Experts of a small language model.
Size: 14 layers, width 512, vocabulary 32768, 135M parameters.
Experts: 64 experts in each of 7 layers, 128 SwiGLU neurons an expert, 3 picks a token, a softmax router, a shared expert of 384 neurons.
Training: a variant of Muon for the experts, 566M tokens.
Below are experts of layer 6 (counted from 0) of a mixture-of-experts language model. Rows are named router (the router's row for the expert), gate (a neuron's input weights, with its number), up (a neuron's input weights, with its number), down (a neuron's output weights, with its number) and show model dimensions 256-383. Each number is 128 + 32 x the weight over its row's rms, rounded and kept within 0 to 255. Numbers have three digits each.
Before each expert's rows: a language model's description of what the expert responds to; "mostly gets" lists some tokens that are sent to it at least half of the time. This comes from a sample of Wikipedia text that the model never trained on.

# expert 18
Copulas and predicate openers. Forms of be and become, and the article that opens a predicate after was, is, making him, as, such as was the, became one.
mostly gets: " was", " been", " became", " be", " is", " being"
router:139186145103123084134136131185178175105158134159099127112139149092130106132125164080064131144182159104160094113130130061100119108065162123142151119192112136128140157090167117121168154139125151129150092130157190191113151164106105183088131075135101105075139207161106105106166113130104134087094100138128118143106071152139124150090100148105120120139130155168102104170126121126084168140113
gate1:142102195131117138107196074162080117142105145085165155136134147132211144049164131166138158131101096147141138084086108111154106112087056129126176080152111111136090177135143126169111141160123081176131103103164116090141170124118119063106097199131170088117157161139165069066154106130098130123151150124144151134164143080160129148159155110143081176070139089133119125149091169106133116149113
up1:133157134132130097206182125151074202130150142204173137105103127120134055071162099117121117106113137167146118142121131156107127140113129107120145153131118127119157136146110124095098088129155068113142163124147131099141163190044137051144066130154122134184130093171132071112133133124147119123113104122110128082085065139201178114167129101104101128064105063174145153155162135112145154134155
down1:136146120087116170133151107126196104084144160099101041125154128134138153141069126163164154131137105176095077110117107121112193102101101141155156122121093125129071110141153110157171117132085144158050109129123116161135095165119110174129153208136120138138097094094115147126084148154172162150125160136092135081120152159113157076123127124158117153111140124110136115079126124133162143110042

# expert 35
Table cell values. Numbers and blank spaces filling cells in sports and results tables, such as times, scores and car makes like Chevrolet.
mostly gets: " Chevrolet", " GK", " Nominated", " Decision", " Toyota", " LW"
router:175155125131124101146133120184143143131164096188116099151081123026145140121110132113074137176152133144153099133143084104084109116108121079107170136133071120118166084120121172115194213133148144055141070106105211125139136113134087140072219120124183168118120225114137074145161077109093089098093073148113123106127115136146160179096067145083149168144137150131088161131113159107109194102099
gate0:122099131128106137136162111153105182130125090155102132110145144132110100176073119162108156117167143160063113177167122107139180122172060063163113113116100136141106117162092161154149174138164106149150158195158105197140140140091178126088082069117089191139155164138127106156068093130150192158152085131056122177057170179130088100094089151156179131071089142138162174126130099086205115162147
up0:128107122119100141091163177136081178115141076162111110133161124108124164110142100168189106149176141255162090143132156117166099153092110096140135129100080138147076111120099194111147136151157119139120108068151126149142137179135112110106073082052136180097158157115102134154122104091152179156131087088038073129091112143119127098093100127161107151049104165125171134126165123096189123135148
down0:106086148090150121146156202191068158148100125089135150123118131054071112161138144147183130211092146154130159123129095155141155135128118095071103102117105109152115058148175132177114092133124187136085137063107167122149128176142083074160153142143115146160126133124156164129147096044094102111138116074154107136103163151137118108131169163149148115082139115150091082171125138106122097128142

# expert 49
Codes in tables. Capital letters and abbreviations inside codes and table cells, such as asteroid designations like 2001 TU, position codes MF, FW, and country codes SCO.
mostly gets: " MF", " FW", "VN", " ITA", " SCO", " USA"
router:183156143149158080128126098135136173165198146142125121108096141136143117080143153118114143107148179132171121145200076107110089106100149062104111120147109142144159128126138119133164173086126082093142107041119149137184101167134059124078175148166165124113119199160155041126171121116099126093093062066077132121128098132174174150083106125095123109171126145141113102147155141137106139119105
gate0:129125135141120111195140141098166127139137159059096134112069128137090072149087159171127073108089148089141145097214082142127106093085121157124138097157131095171138102119128154082138094105124134156108076090151137088158103130141133140124158076145186131119114160124085193117137111097131125109165178154164121103122129129166172179164100111120172102129133134191113089165159115138092129095122
up0:127165117094090106142086116147080120166114127128220046088112122120113138091202121129140145145136100151167152154086200057109165066091105120132123126154127135100169144125097199138069147152114166136178173135110154115143130150158088127117086143119057184114152143173186088098173161147088128187118124166061135108157175075126107106118193133144118179114122116134228132179127077103141090165126
down0:127126161170076122102214231155099182108137175074140102195115115134133095127169097141171189108122129147160114124097146138204123094088178167119161075117114081144089155089155120189103138209157094081079141081166142154145169121137099123036143149114082113125130080115112207148102170130118128158118166104115112110117102096143168115099148095089065130114144112160123100063171067087143105096166

# expert 33
Space before table values. Bare space tokens at the start of table cells or before years, numbers and currency signs, as in election results tables and "Festival 2013".
mostly gets: " ", " $", "–", " £"
router:187128147086127096154119161110142211122195075153070145124105183043168105128142149103103101176132140139169087106154112097135111128098167084146179101128068159114157107093149143153164230095158096129146108052124215158144157135132070142053175089098224128116163146144142118131185118123127120124121083084079140081136090125181135159109075136109148132141151131139117100157139132121117139137138
gate1:150148194139116132124124077120138129139070202168157124132109129109084136124119141106105138146174122096120120106165140090162161109057133133122108161159145124133141103036130113106090114145051107102127162109120156133161116131128138129134106086154118178140118076119171151159150161124161141166193147155105117119140155101107174132166123099091115127180088088138139176105141104091090099095149
up1:149153131114140127117140119145119170135143112158192164147104149109106152094133117122102109079107134128165163091158154139134188116147028181150112115134114136065141093117072080168113119109139099088156162156132116075121145141119120149188144110106178128115183169153135086204126110153155117149136084173122113148157082158104192094080134145115099123097196114094144107201158242151162050146070
down1:106130135161119122131146135112107142100119136166107113126132126164160163121115146112170099116082204117123202078141174093167152111119140176175163132127119159140120096162113138118104073168138085194064132138063098100110110196128134160170147073115116105078149101142116111127085072121091108146082157129105152138120135121107118069141084119131129146087125203101106089094118101145125136143103

# expert 6
Table cell separators. Pipe separators in wiki tables, especially between numeric stat cells in sports career rows, plus semicolons after numbers or dashes.
mostly gets: " —;", " |", " –;", " -;", "%;", "\":"
router:176157119118119123177107138156153170130169101180069086134149111071160154114115182106088129145157183101151063101155131085128088102146146072126145122150112128094140108120156144111174210106143148105143108088110121113114100121129091136109175139126194114078164176141133083136151127173128117103055066102142159110110122132136114171115072159105117127138123115116133122165142129116134208135115
gate0:186096137097144106097116163133116104129188164162139095162102116151079107154113114158121122107109156196105160142150108134037185086192094091093225171080130123138122126157099108146195152137110172117131140131163147096148081083101132128159142133148185127095117114139119090084113122144123152038085118104116150114123126076209079165113139132095119087068115101121123130118076171101172178098159
up0:086126112089086116140183133089106133150101129109134115141134136165140181086141045095137116123189141069163126099129134103187099128106153126112118085199074119121132163092111145103126119093096112124111126127120128122159186192202124082114170117138109119131145145178091121134144098065069142173146146160102164135158101189097164111152102105115140134148117107139193117191144033137122115093093
down0:102124101076098153122101142123170170094167139098101144128145089128170085080095118138064135166138146140146103134117095039132154129153084102225128126149094145090155155150054150081152184143112122127140128118105157144114126148156092123113114156119135147156139140139098098168148159067169147110101109118124169115084130115137161155112105152127134125154117179170097162137118084140148108190146

# expert 23
Units and symbols. Spaces and opening parentheses before numbers in measurements and coordinates, such as ft (, °, ′, £, and ^{ or _{ markup.
mostly gets: "″W", "″E", " sq", "′", " €", " MPC"
router:183144185115139111152092111157132209125156079133064149118130156047150151122146139074116135183132150122156096117169082094094128120102165077108150117118095160111143126098175148162144208121152138115140093061118231177181147147135029145073164056086206145118158184163154089134180110156123124146130104115083129115138149122125129168100096128099123094116163154155146096158145116140138166128147
gate1:103116137121170137107117118092122141141171168114129173154091137100131101118130144130147145152147115121103162122121185088180096141048142030141117127132044085101129118099177159142112108092158143068117143108150154161146122182104076136098119094103155114101089117114145180133133102150058040095142163098165177150136115096144112175122087144098091169138118154151029158137123113157128160063096
up1:149170086109114128103129199127133138085108115174102104116071161125097154098199102148059135104118148171133104084099089177131116062120072199095177104157201171083153120135117154079146136147114080189123036164088121139095108099140158163130140123112100170151137123161106047160144142105159147138129137186119108132096112180079167067144123113139144125116124074107133112139101165112099127134151
down1:136104141094085128156149163043198118071112070086151173113085077055138083088159111133143156108206164144148137125071117130109162040126128106119203141115130175079129131112074086133159207110091194079093111144096126142083161105083200135188112101101167152152124107087114163179123167120141150082110113120143121134163121182118156142112123161089126118154107120129125135151136130132113191121156

# expert 3
Sports results table pipes. Pipe separators in sports schedule and results tables, especially the pipe after a win–loss record before the arena name, such as | Dee Events Center.
mostly gets: " Loss", " @", " freshman", " RV", " Penn", " AR"
router:181154139116117114159128136125128169135162093131100104166101183118171142099136126117147124168166189063135057052174105099086141098100136087097153100139095128087141129133158171135176171108163139073138067091134132167154113125160088126067204137151185132101121182151119098149145118158113152061116100147112164106141132179192119150103062155132150103183141175160136101130149117119103207120071
gate0:132158133098096143115108136119103171116136195077109137133071146133107085128132121077134142110198177140157077137111131129096152080141160109082129044086164106138119124089144178133084093083050091138131089162120151138115137150124087093158102198148084140054175208148137150169162132171147140187149106093178121122113097206174068145084125106168116073023100117142102099127110197080146112092080
up0:163142142140103144162175109146112108098164101211139120120117194146150144063162123142114153145121074116119125186127155134149139149082088176204177137111120084104137166142138081081147152122177160068146122108105148106123101135130166098161157099168108085134107103117116091118126180085076115097088135179115116124121162108149155177130155131118136139164162114086117127127056153187093132158166
down0:069114120106120095119100136110145171170095114124065215133103090152138117100146129151160104088106104188166090136096150098139156194095088101184135083132109122144118147205059134197134177174139073134197069131177105081102097148143079183118171162131104089063072099137124101157130123118151114181157120116139122126147118148133106112133133116158114144165175188140116123080123066092231162090098

# expert 51
South Asian name pieces. Word pieces inside Indian and other South Asian personal names and terms, such as Chakravarti, Parthasarathy, Singh, Kumar, Tamil.
mostly gets: " Sri", " Tamil", "athi", " Singh", " Bh", " Shah"
router:150149126102132081168158162183175148133236100160113084100106198120172108065090173115137129186184183142179111146113146101105098142180108118138124163187090181087164148092110186101156122172131131132160078075151171180195115162131111167102136149106179111153117139123120133106151110190119079114111112124094150098088081111117132125084086135127144151156224116140084148143147154147040158107115
gate0:163155125092118123151182123137170068109152119139196104158143144190145131166125152177139080143131117141155052173076160170166173111153122110150174121101157111091191115095151108140141068168192186084078139096134116158159112159187131106131113155141087107101128112106100048169169089084072073102106082147127082143159157144127149126147143157152096133175158116096085143123098069137123086088084
up0:108106170127129161123164169070108113161116172117095140126089132176161101163155095151098127113124169135083128169156171119200124098091064172152167165103096120039124144115115143130133162138119146141138134117100115139113121155151180131155133145176130098109159079097090133230118128087084103159132134141075140096133124114109074115112171114143192129128083158163092124168100009160162071142074
down0:112155133180176119178141198142134136111136137093117139116121109120123132136118164143120135092101138110123133150108141090113112145199163133085167170158135130171120129141150111096132103146159101109089118158131161131166120145054091139117115171087105081118131165128119098159086167129144078150194102137158155066136071123113114138091225160155117128160129108112144137151146194168097132210179

# expert 5
Time spans and years. Final digits of years after 199/200/201, time nouns like century, year, later, and commas after dated clauses.
mostly gets: " century", " day", " year", " months", " week", " night"
router:178138159136125087115120088137146153085174121133058160094137127095161146079075155093073147125178179105195060087189100092126108113132145112121135134150061121122158120129148088116145170108149179148152140096097158145101146166120064105093140125139170138096148173126128077106155148156092128105106069119120139098116123141158137172074064141102138121147124116161126151171152102145129174105155
gate0:121106088156101098146097090175123145157135089111159090115170122120101188088120127120136141095164192090140122155188140135134137085055049146149111108100157130118114130132124147118085135168162138119144150144141166161139127167115116141118111136164052129143088155164170103170122114079108151096159124079138125133137079139150176153147123128170051168133066070197123163194119095103154086201124
up0:110139177054183140110183155085175119131137162107089120127140127153123109164135166115127147103172077157132142111114088151132133159147155125079112172150104107208101063138108173164161127117161132130116096140086103140105123102124127135116103123075156150118128106129053110137125150171145104175124111145070172062102113096160053128111124148099157090090165116095104110066146106143164142065092
down0:145160060187097134164116151144173149180138087147211105128112098161118128140162181153103181114139123098079155090126094097098168134169157116098132126150151140152116150152126113154199164116147130157143127109117191089114111146063121131155138128116116145103105100128144136163093133107141113094084106147130115119144096069112140174126141147098135111160118058082135122105092193125140051120092

# expert 8
Infobox and citation punctuation. Punctuation and units inside infobox fields and references, such as the colon after Summer (DST), slashes in Apps / Gls, /km, ft, ISBN and coordinate marks.
mostly gets: "″N", " /", "°N", " ISBN", " ft", "DST"
router:154150166081137077116057101182174154146134070144090161101198127118151109118156160140111137197121140131201106130137129068142092129099148103125184129121081136109152167127140101155128196156155141108142134055097150133149161098114060186076146058133169122135163155125093042122164104170134117123131127109108155106102158121154102197087085118139154148144152129152112104123169155138143129113142
gate0:128136135153091095189085117185198110149119124159115149145153144165121124069134091144057077117097120130115081171204137147114077120122060111080186105150144148025129129135094155104156132123110149111128120137097122143154128137110102147078144130158148185175147129164122082213114137112124139100155145114107126118116219073156129086156092149133172138099084087144131127136171165156111139084109
up0:154125149128138076161172179160200137130121170156115128132169119152170123119124084090048086113118126170113110186114196124157147085094049124103114082114110167064105175133100159084120117111072137107113125141096104150144097122152185133116127135133170167203102101086119102154171149129133208153135118122122150125099124118124137117143127103106122117118070075071170143117109094137125165133108
down0:119054136068209120170096137149100096170144144068172189129120163105191153121128148115127130122178179131143117143111103102109068120106136164090136106123100146124174158086077145110173127108138153159116100087101163149107114125144116105107116190156108117118128076120147186089120115182104083112128163110117118115182134156080113128141169060123139116161106110079135107119107140168130115127164

# expert 17
Election tables and initials. Table pipes in election results (Votes, Swing, Majority rows), party names, and single capital initials or name fragments like J, M.
mostly gets: " Candidate", " Swing", " Conservative", " Democratic", " Abdul", " Muhammad"
router:203169114128136078140116184134117166148193115184112140090161198095161154080106174123101085142125154094134142141138104070146120148177101132108154154169099153092205117061119135174162138164124115120154070107126166130182129115142102183066202135130153152112123127136072156096174130118132090127085085123104173059100093135116130178111081144091102125158172128084094119133148165161035159096079
gate0:133125135135157130103145144111143158142194133074165195097137099169106158111165126119081086120149147108169130150215160092108155087126093122114158142097138121093145101125092109184104092073168120099053088127070117127203095139138116094109124177110176082122165110086136118175137169138176108130077143139116101074105159138150175130112137189113122147149155125159134160066117101143121101173119
up0:145135138125123125112139141089153154111187122126090174171119158112156119147161180124111058079137152138088179085189127106123125111104103110166101141145147148148056154113112142120147143134133144098130127139123132102185119084166065079116150102140124123120102127130098109143178128188144156096093176104174187075123151130057085115110149145078162087153095176081108121147108073102092117097124
down0:158068161131135122092112081117085165117089074168131142149087168095116139158062094122115113115100189139138167143153125140099071145127198157098122121099087180191085118125112117103190107111152088063111160176171149130170152147127139101105148135170113180116104162148159094172130173110095132116115118134086075193129099105127150187151115128152086103068162060142120174128083112103153130077152